python train.py --num_hidden_layers=13 --hidden_size=128 --n_experts=32 --experts_per_token=1 --d_expert=192 --d_shared_expert=0 --hidden_act="reglu" --moe_layers=[0, 1, 2, 3, 4, 5, 6, 7, 8, 9, 10, 11, 12] --router_score="softmax" --normalize_top_k=false --routed_scale=5.66 --balance_loss=0.00271 --balance_bias=false --init_std_router=0.0267 --lr_router=0.00125 --vocab_size=4096 --norm="layernorm" --norm_eps=1e-06 --tie_word_embeddings=false --optimizer="soap_variant" --learning_rate=0.0061 --beta1=0.95 --beta2=0.95 --batch_tokens=[32768, 65536, 131072, 262144] --max_seq_len=1024 --train_tokens=359500000 --max_steps=4117 --dataset="wikipedia_en"
Below are experts of layer 4 (counted from 0) of a mixture-of-experts language model. Rows are named router (the router's row for the expert), gate (a neuron's input weights, with its number), up (a neuron's input weights, with its number) and show model dimensions 0-127. Each number is 128 + 32 x the weight over its row's rms, rounded and kept within 0 to 255. Numbers have three digits each.
Before each expert's rows: a language model's description of what the expert responds to; "comes after" lists some tokens at least twice as common just before its tokens as in all text. This comes from a sample of Wikipedia text that the model never trained on. Tokens count by the router's weight.

# expert 5
Digit and number pieces inside statistics tables, coordinates and percentages, such as 02, 94, 45, plus cell separators between numbers.
comes after: " | ", ".", "; ", "0", "′", "8"
router:120071110101140115180129184121176115117195113172068121136069148150153177122165148122149111167132140175076076092195087160117099104155171162138113127148142077124109095123097136107118120120193147082146123135140157149181064098156104190178135173149142129084123101170135138094113120117078126072132068117130154131168032103142075117145122129098143177123132104146154147119101127163129171111129
gate0:125085079110073122150119136109153161122093116091167105121132116082150099144094142144169168164196106079135092187118119060172174088164146136116129085128118119132156180082151144113157130065089154179207118112113145133144116082172130165160159130125202155112165136143119103102107139090126189108118140126135127033162139113111105162143148109136160141143094146089067146055143094094121172133139
up0:222174096096142128060123139172069127154151133165161134132123199132064176101141156120084139102144115133057141109106077153107165154144148135164183153116110187134114181175129112137122107136118086133130160130155132101130146167124087113125073141104085125123158131094165180132090167116139119118144093122080134147119136123120168157076141028140101124123160143142151144185086109181077089165125
gate1:137166105129122162131164098094122150186165113165120135105096126083113148128133141176134117118211152188146152136116122095133071144159118225145191116167154114128108132101098108151078139143111122134130140140117131155084140065186107152174095176144149136153124105111099120123160165107155099122171156168116106119115202214126157189102140132094152079132167128045136064121132146134161150080164
up1:156172113115163156150202165085128179199142079118174156125148119069183087111162150127155119183170178193101114127156119076162099088133122165136129127142155113123136133125134113093052108143100152149139097109156176131093130101145124178137127097142102123119155111055111118118141133118184156112184177110107108135131178149184124157122185128115068076095135107057130085149129131131170133081157
gate2:162086147109127122122124123143217139161151164101091137095070178108134223182098140097162079109131122123161118112138120138179092132170171142175058162157131112142129095140111136129130112128095147126109121154164161108156069076133114099095169116120155180197120141117202146126118085108116134142121076148150107117071134113121084150089039139104121146111080128111125108157166183153130103083171
up2:141116100099106115102117112149123189161095200168124156134085133138116184137156162089137114129149094169088078093120110166136107129144140101115107152213170106091102130147154115110104085197160170125147122130143140073120094113130110142138159123104188170150123107217165149136160161105126114089142071117120115098179098116163062127112051062094132145109131083092117119208136166159107125115159
gate3:124096118146080143125156140124136148117099153116149172170148157155136145161118135076078083122187116090142086146107078085135142142109041160156154071139056090170211140053140156079104122146097095117134118134101140139106130088109201100108109145077143117197144112123116175067098144132126072101140123102122088152165159119156086096157123126082107154147140154076079115167113089162120120127162
up3:148205148124104123125147138166151123162167116178146127080163106140115118148098068146148108165086104146104050104135205142127144100170117126131117152050122130191124126192102132150129120114142131146126095106147104126096152144149048119111153131153065113072134158155107144175121176132099161075178148157123124156068111098117127173175069166153148060127143116205136102099154156158113143156121
gate4:201099150159131068066111144099094126166142145145113086073140195091091164138113132136097145167110144069096107109091085093151172120105097095143200112162142150169067153109122117115151123149152085133154148113155121104180099090147080103135156178099112057142125086134131154114120146100157112132189147115131095120123067126186092152057058113176174120164154140107131140158103162119147127118099
up4:154151085097103178129089211152154143120103133130116088115124139135124166071113127113140160173158141126145094145077150151113157127086114085129064093132114138082083153122141128080169115146139118096092112105205156091087132177122091107136151085081215114140136185220112118163115092153119092130130114137113153167142177096150109160118114136132058121123172074101065085153113160142131169129164
gate5:135111140168086057121186108192179100106179196119115139104105155121095116130118134150145138105171101151105162085140064167124118150108127145120155125187071124057148123101101113170157145119133140059157148132159108151162089107143094161129120113109142182184140112074109147153114036139089098099142105166173162096127086140145148142147090132073113176123140123168100116197104133138176085113104
up5:167152196126158132120135141141133113160120108075178113176136111055171099182098075111153106055101166110176158193110123124147160146170121170131143138123133135149098122063079104121125111121079102141172077112140103143165152101136172134115128149186105097122109101114133120081138158093116140136168148182133133163135177121151169139107151078097070117135092184139126142073085035122072105132148
gate6:129136202137148103117112159136149141038097093135178125120171130174089065126130124199124096170139168078084079072132152115181145174127121152165083129185107138079143112152065129152136062130080136135127121074082095087154105126161165102097161122127115110047103118144113158105191124078143148133178119145127125110142174103157097121145082106107164122101130120085117169111112122166127091141111
up6:129152201138099117150161136152169143086093135151118141192096118175110132171116128147124049104097117092067144096159144095152097093177153124123070127170106089054129138160124072124130146085060109109084121099097077117137142173129181110144085092152062108066083073150082129071159158098134150148160123134111171139153120123117152161140125121089198099100136123112154151181128119156125133115125
gate7:088167179114138150083134129109146154132095171161110106148132113164156141091091094105180102084146088151185061062124059171088189205183104088092130110127111144139174139124137123088126105120117152118124091101128150112193122151092136085101157139112132173108076185145143139165163131155198160116113148124172127150105124165145156116136069127156161106156138159087163082118097193140177129112141
up7:160148086128108038103117121136117048123131115082167128123106142102085059164184133139065122122086173142109182155114157097155088119056112145100112090113170116131156138078094130123133118114096165124163140122104114148078175158132127173185145143160162112155109161129117095128129147132076096057162171169090113104130148117075103192119137144087107132115139106141109137132190062118107127192101
gate8:098137064078107105100122121177133157136162115133121142086112092108136133142115149138147174137089152150132098059124119130133169124118175093074193098092156163161150071115088076173134119101116125104086117136149144174171135108158196177130108111136063157164132173176111126191143159131041159105110138137131068100127102148122121129147108103150138133123132093141110083067105093170121056057093
up8:057090162089105078062111108103107142148115120147132168164132099187130146101150138163125144117150147157166165123151115137095124111103099123094141115130147121108132148130137095103154143122174133151092078093144116151200102102180094150130090125125075147171091190177056133173145158077102129134105120172110083138149090167163168128068084151088168190083088046110162134139137149089103080102133
gate9:185106122130195095151084125171117135158120085123096127156087132149119161158134129108119137155126106140172071135188112067151087098114123148145152108071178123073113114108141158083121118114105131121106072106167107140146110098192173108078069109073075179109111086101096160220067092099131184161121125153110100128128133165188111138146096127109109167158113089159123145155108136122095100135062
up9:064102116148099167129119138165116113129072138155122150177118189158107100102097116136081150098155170068150133052142101079147168117145130129160181093111152137124148163137134162118143091150114070137108175148056096184090101173102133103130134154135139128108165120137077158105117210076148142170132107089166170113137164150103134117091074176150117096117183155116138085128124086164110191194134
gate10:069137158120086162128187095080148094135157122098162137115115110171108180133121102158155150125165127094119178148145084158132139104159096110177105162137095119104155151101147119191060130112120148131124094187102122145154165104151116176171125188089114116092152190151138065158184127080041170114153173190074105169107122129116089134191170141137138104117089121096167133112172166117142125143155
up10:141042135175115110116143145127096119060137072105114166087176163115167142116112132113064165104104127146151113107103135093122128178144083078087151129108146166189117165159159086078180099133091095083125154104159128057099124103144158152173119074162102169148144123125106185104127131184209118138109121095168148096148146158166162132149128102110138125117136188130158166138145105123089159088194
gate11:085146078105090104102132116109097145155116128081160133097034121147110140167142099120137110097153120119103120160123151069098140114078151119158113076089103120136162097092133125156148048126155075189177120107138168185113138030124150148112106126108126137110165127173167171111119156105124093103147175146059153081119176143119163198167109137131074166116111139106078110125077148151133076103149
up11:143155156143206097103110092130093076120137144155078123093184112071138116099090198081111155157104140091106084127090103155167088104105126131143114142173137178164179109174152083101170143101087126119072129124172164069149108163117153034119153087100153143083079119130140104177120122141139151175134094109143150180135097074145136093113076125105097126146087147158158171088163104121151134142127
gate12:099168134097074077149157144123169162133122167112124130160141079149074192159109108160168137161138134120128129125158106094088142153155117152100093104146100093183097151178120186184139126120110135099108147109132121059157116108057179108177078137141143164123127172146084148105129131131081109160082173197094148220188131080090124079147144150084121109129147113096133149151170147113177126105171
up12:134124181086161146056144124084088117100075112130144188108124163139136084127163183157111085190155173106176165173101141095127144136116137194140098120144128123112132064117159128160128131109177135115102136132162178168168082177139141118115144134106040150116076125134130081111121114137124130124116148138168037087155139133107174089133111142095118093147117135172163097064115173077136201119131
gate13:109096082105146065148050156111113098120185114173080116120214091119099144093113144140122139133110110115141122116138096140159101054081101126106169128124121125166144158110135126162118157142105126151119115142193157108112081131073134112145138211176150091137104134088057122117137148153095104074126117182168061188171079101146132098127117140157165109098147097095105152154150111155155146077196
up13:075135146186152161093161132149120192121164102149136112109160144155140111086160129103106144133161124117155143144136110075120150170175154178118073066113118093071110146187132156169082087101105143167146140146111205137147096144110159181108138152105144160126063135177134116178122052149129141193165177155165146096140113103157085197148171070126092151158163153086167109120169117144143148136131
gate14:135080155097136102123137130131157088134145120150148097146100177097104119100075137086116153104103125148119172114091102220168085104164126111107100153161145100163134069148122124094120090090143153132163114147104160086164077166210110118111121094174201114116157194146121116154125130132196213111147145161147115136173130107124126122090089134111100092133133114097105151100123109154088200129225
up14:059105122135153151134161166130119102125156129079124087083147107152147154147134145098109137154164113128112142121021103084078111101113148125180128099154116092182151131127221171151105208126147129115157097127111107083125071139110101156174118123093167100179086087138132190127124151154150145155160147141167115149066071145153138112123146071084125158116130152112115137134161123033126085103157
gate15:117098164107169091115077094121102146156136099135091147154108130150123118129108162125134161087134101160159139157112129087094171122094119114103137132209124125140137107098134116053121164168137172129181109147183142107119022114129132132139104140194134148099127126171145114121076116122149151138142108188148134105150114091153140110054089138118162112162100103242167109108158205176120140119201
up15:136145097100130115133104120134148142130122090081143058095128133123087115159135167104096099160119153164100161088095173091076076158137107174115201200094147140136110131071131122178169149139088068071134165132172136139113145106161095122100164166132091147136078149065157119090089151109116141092130157121115146099104162146112156106194114077078076192147104126167120131165094177135128081065111
gate16:059105063114102104130123171068120090178106155100129069163122115176086191118112152115173122109127122099119125150087088160165147112100117135191178132138106101044150135138103078142095142115095105099105094142146104187122101148099103118127102115011145150133167155106121128142127101087124068100113140176155160170120120186135146176123124110163133160100158064126106117139094107104088103132156
up16:156170195107169108121112103134127114143158165074182116136128147117127159071116146129084103100128130133075047165114153156079178186123086120131142187135148189170120165047176116147182126138108065119180140128144077108146145132131131117109147128128154125163135114121117106121130098135144106161182056132164129156173151139094136137102064145119125165157116108171135076213105125132172149080102
gate17:159128163153144053131086126081155138074136094113129105117139063147170112123112114117118148170127102120109092171163133140114102152155116183139101094151091086101167087137123035191051088134154072097123136125097157098206127080127179128141150112155123087089107136128099095099111135151111147136102127157150137111102093105120080076111042097064119126121100100119071150120090139124105132078098
up17:078141126146129156141196142120119124137149122158172126186112123119098154201132130159168124086086168180163135130054112146180117147090182083124161103143136145144095153145136204117154172143168160153074110133140094139083127153147122112106093135127139185104090154108086132143171153128117080097174104117110116161138142167157180148179193142167147132158125218125180073136159103133161136085167
gate18:113170170122043139173114173104121081123117123100143098203119096097143112132152154175200140164126157082130066096152178128205132129122162124139170090139119150146159164098137067159074124115111129074079125120103134086102139154101159131127094178140137112072167137130151107133126118095069124075099090135155129136185082133093150086119170160156141146141146152116143176120122103062128135068086
up18:112120109090165166100085102122119172134199152175056142078100124161081137171105175129052156124130097105108131145119116173147097083159161089073132146099116144187102143137109101066133125082114084117100168142103178122124170144146125099157115151157180146184164133134142140110175131101096096102098107158107082126135179165159122149138185096056078118133099091141154134110103185162122138093077
gate19:083134132119107124158094159131181169186085133129119130128135098172162102095165094155138111150123120056192093102100131101135182181100149126121161083128151137123083121083159147090167140139089074102101107115063049095138129088073106069149084179147118121120171142140104173139094125128133144083042084165123163114162134146168104170167099099158151079163140129090100098171145111102114137138121
up19:083123152099140123118110202154147192143141097101133154147121113096137089125202119140151086118072126093198166143109144146133131151067117133157133113086154085120081143062089130120173163144062079076105134129102065145109140108103028094192108120157150144054116147121142166134132139173137121127075112170147188110126145139144153124135155117156165136151150149094104103184122076113142138133096
gate20:112175119114126109089138160081112106126150163146106150104110141142155128125087073075165138175134132061118212096158122157132162128102149174101184079151076106179159133088139126121158127168109165070110099170085149104146089172107198170099118119114087162136104092136166164148127133138211156119162096150138155091126059162150088110168087111132135119118135138188199138107146118135124131097180
up20:075108113118104086119120174058142164089105149109097145154144110128147141114106064044177123167078123106150175134120115081080142123113146190106148111137133094107174081112178143099180155194115128174130141171080139130154082131134162213146121134134053136112137143130129179100138151144167197152079140162132139094161091109143108080157140109111154084153127109182176114135119145181126144106116
gate21:115108069177125106092117109168167154094093128123129073091101139135096189188108164115200113148157103157108101113159114096141109154131110130126163090163141152167092148093085111136117139100166128067171134123169155154150062080108074134189091138160123098166192123155155166173110086102133102084118124177105138139118084117160112132156059069099101174115135068115091121128193118154159121154116
up21:101121045116124126114156089182144149153141177118129071143116138140074156145143183140141139191166190119147115127143099057147092161145195105131119126142136147173114159131074124128138121171172142100088101128143192156181120126115101119173102135150133107126150170103155108167152129110078074092132097144123131144095068116168089098169119097032144116104154063113118121091201121098155152112099
gate22:105163106133115084114123114156144113133073129139189149106064109152150206154085099137173192110133146118136108165110128160114116122122143128103127116070113115198149103174108124120113145171126195100158114099129041122163183124110168143105164128157147126121111211178158201135094123136071152079193137136167125090096102144114157121160067125168132073135122157087096112132141124181138096140133
up22:078185044094131066145065188115141124150133137121090152129139120124095152165101103118102148180172112178112074093144157148116130118105190141110133121136106125080162100139156121074152120147126133108168159132111176102095101085128160132192115099108216128121046097123192175108149160193115123136136188099085133127134103124141138115153121136131142136149127173162115073086151055105136131118144
gate23:118126126125196085181140139173175152142116130129134139142084086219102169102112121124134056136146140117106102148158089129165129089143136149132172178179071114109124068125158134130125100136091174138131170173151139075143095090128142128185148185098096133103178082166097135156148088152170185107057176148088089157179137140088128138156124125090111076147080143197161130135135114111134140112141
up23:124190117121134134154135159162183181123117111155163148125134114176179159163089095126122082122163116162056098146170092175142111125128130172112174156121117102105072048109110144145201135106112174117101182186144158099142091202204157153172096138159131123119107074138131118148174083116117138096088155170136088114175079130095122136124136114120162129104106139159150057126104095102145155112087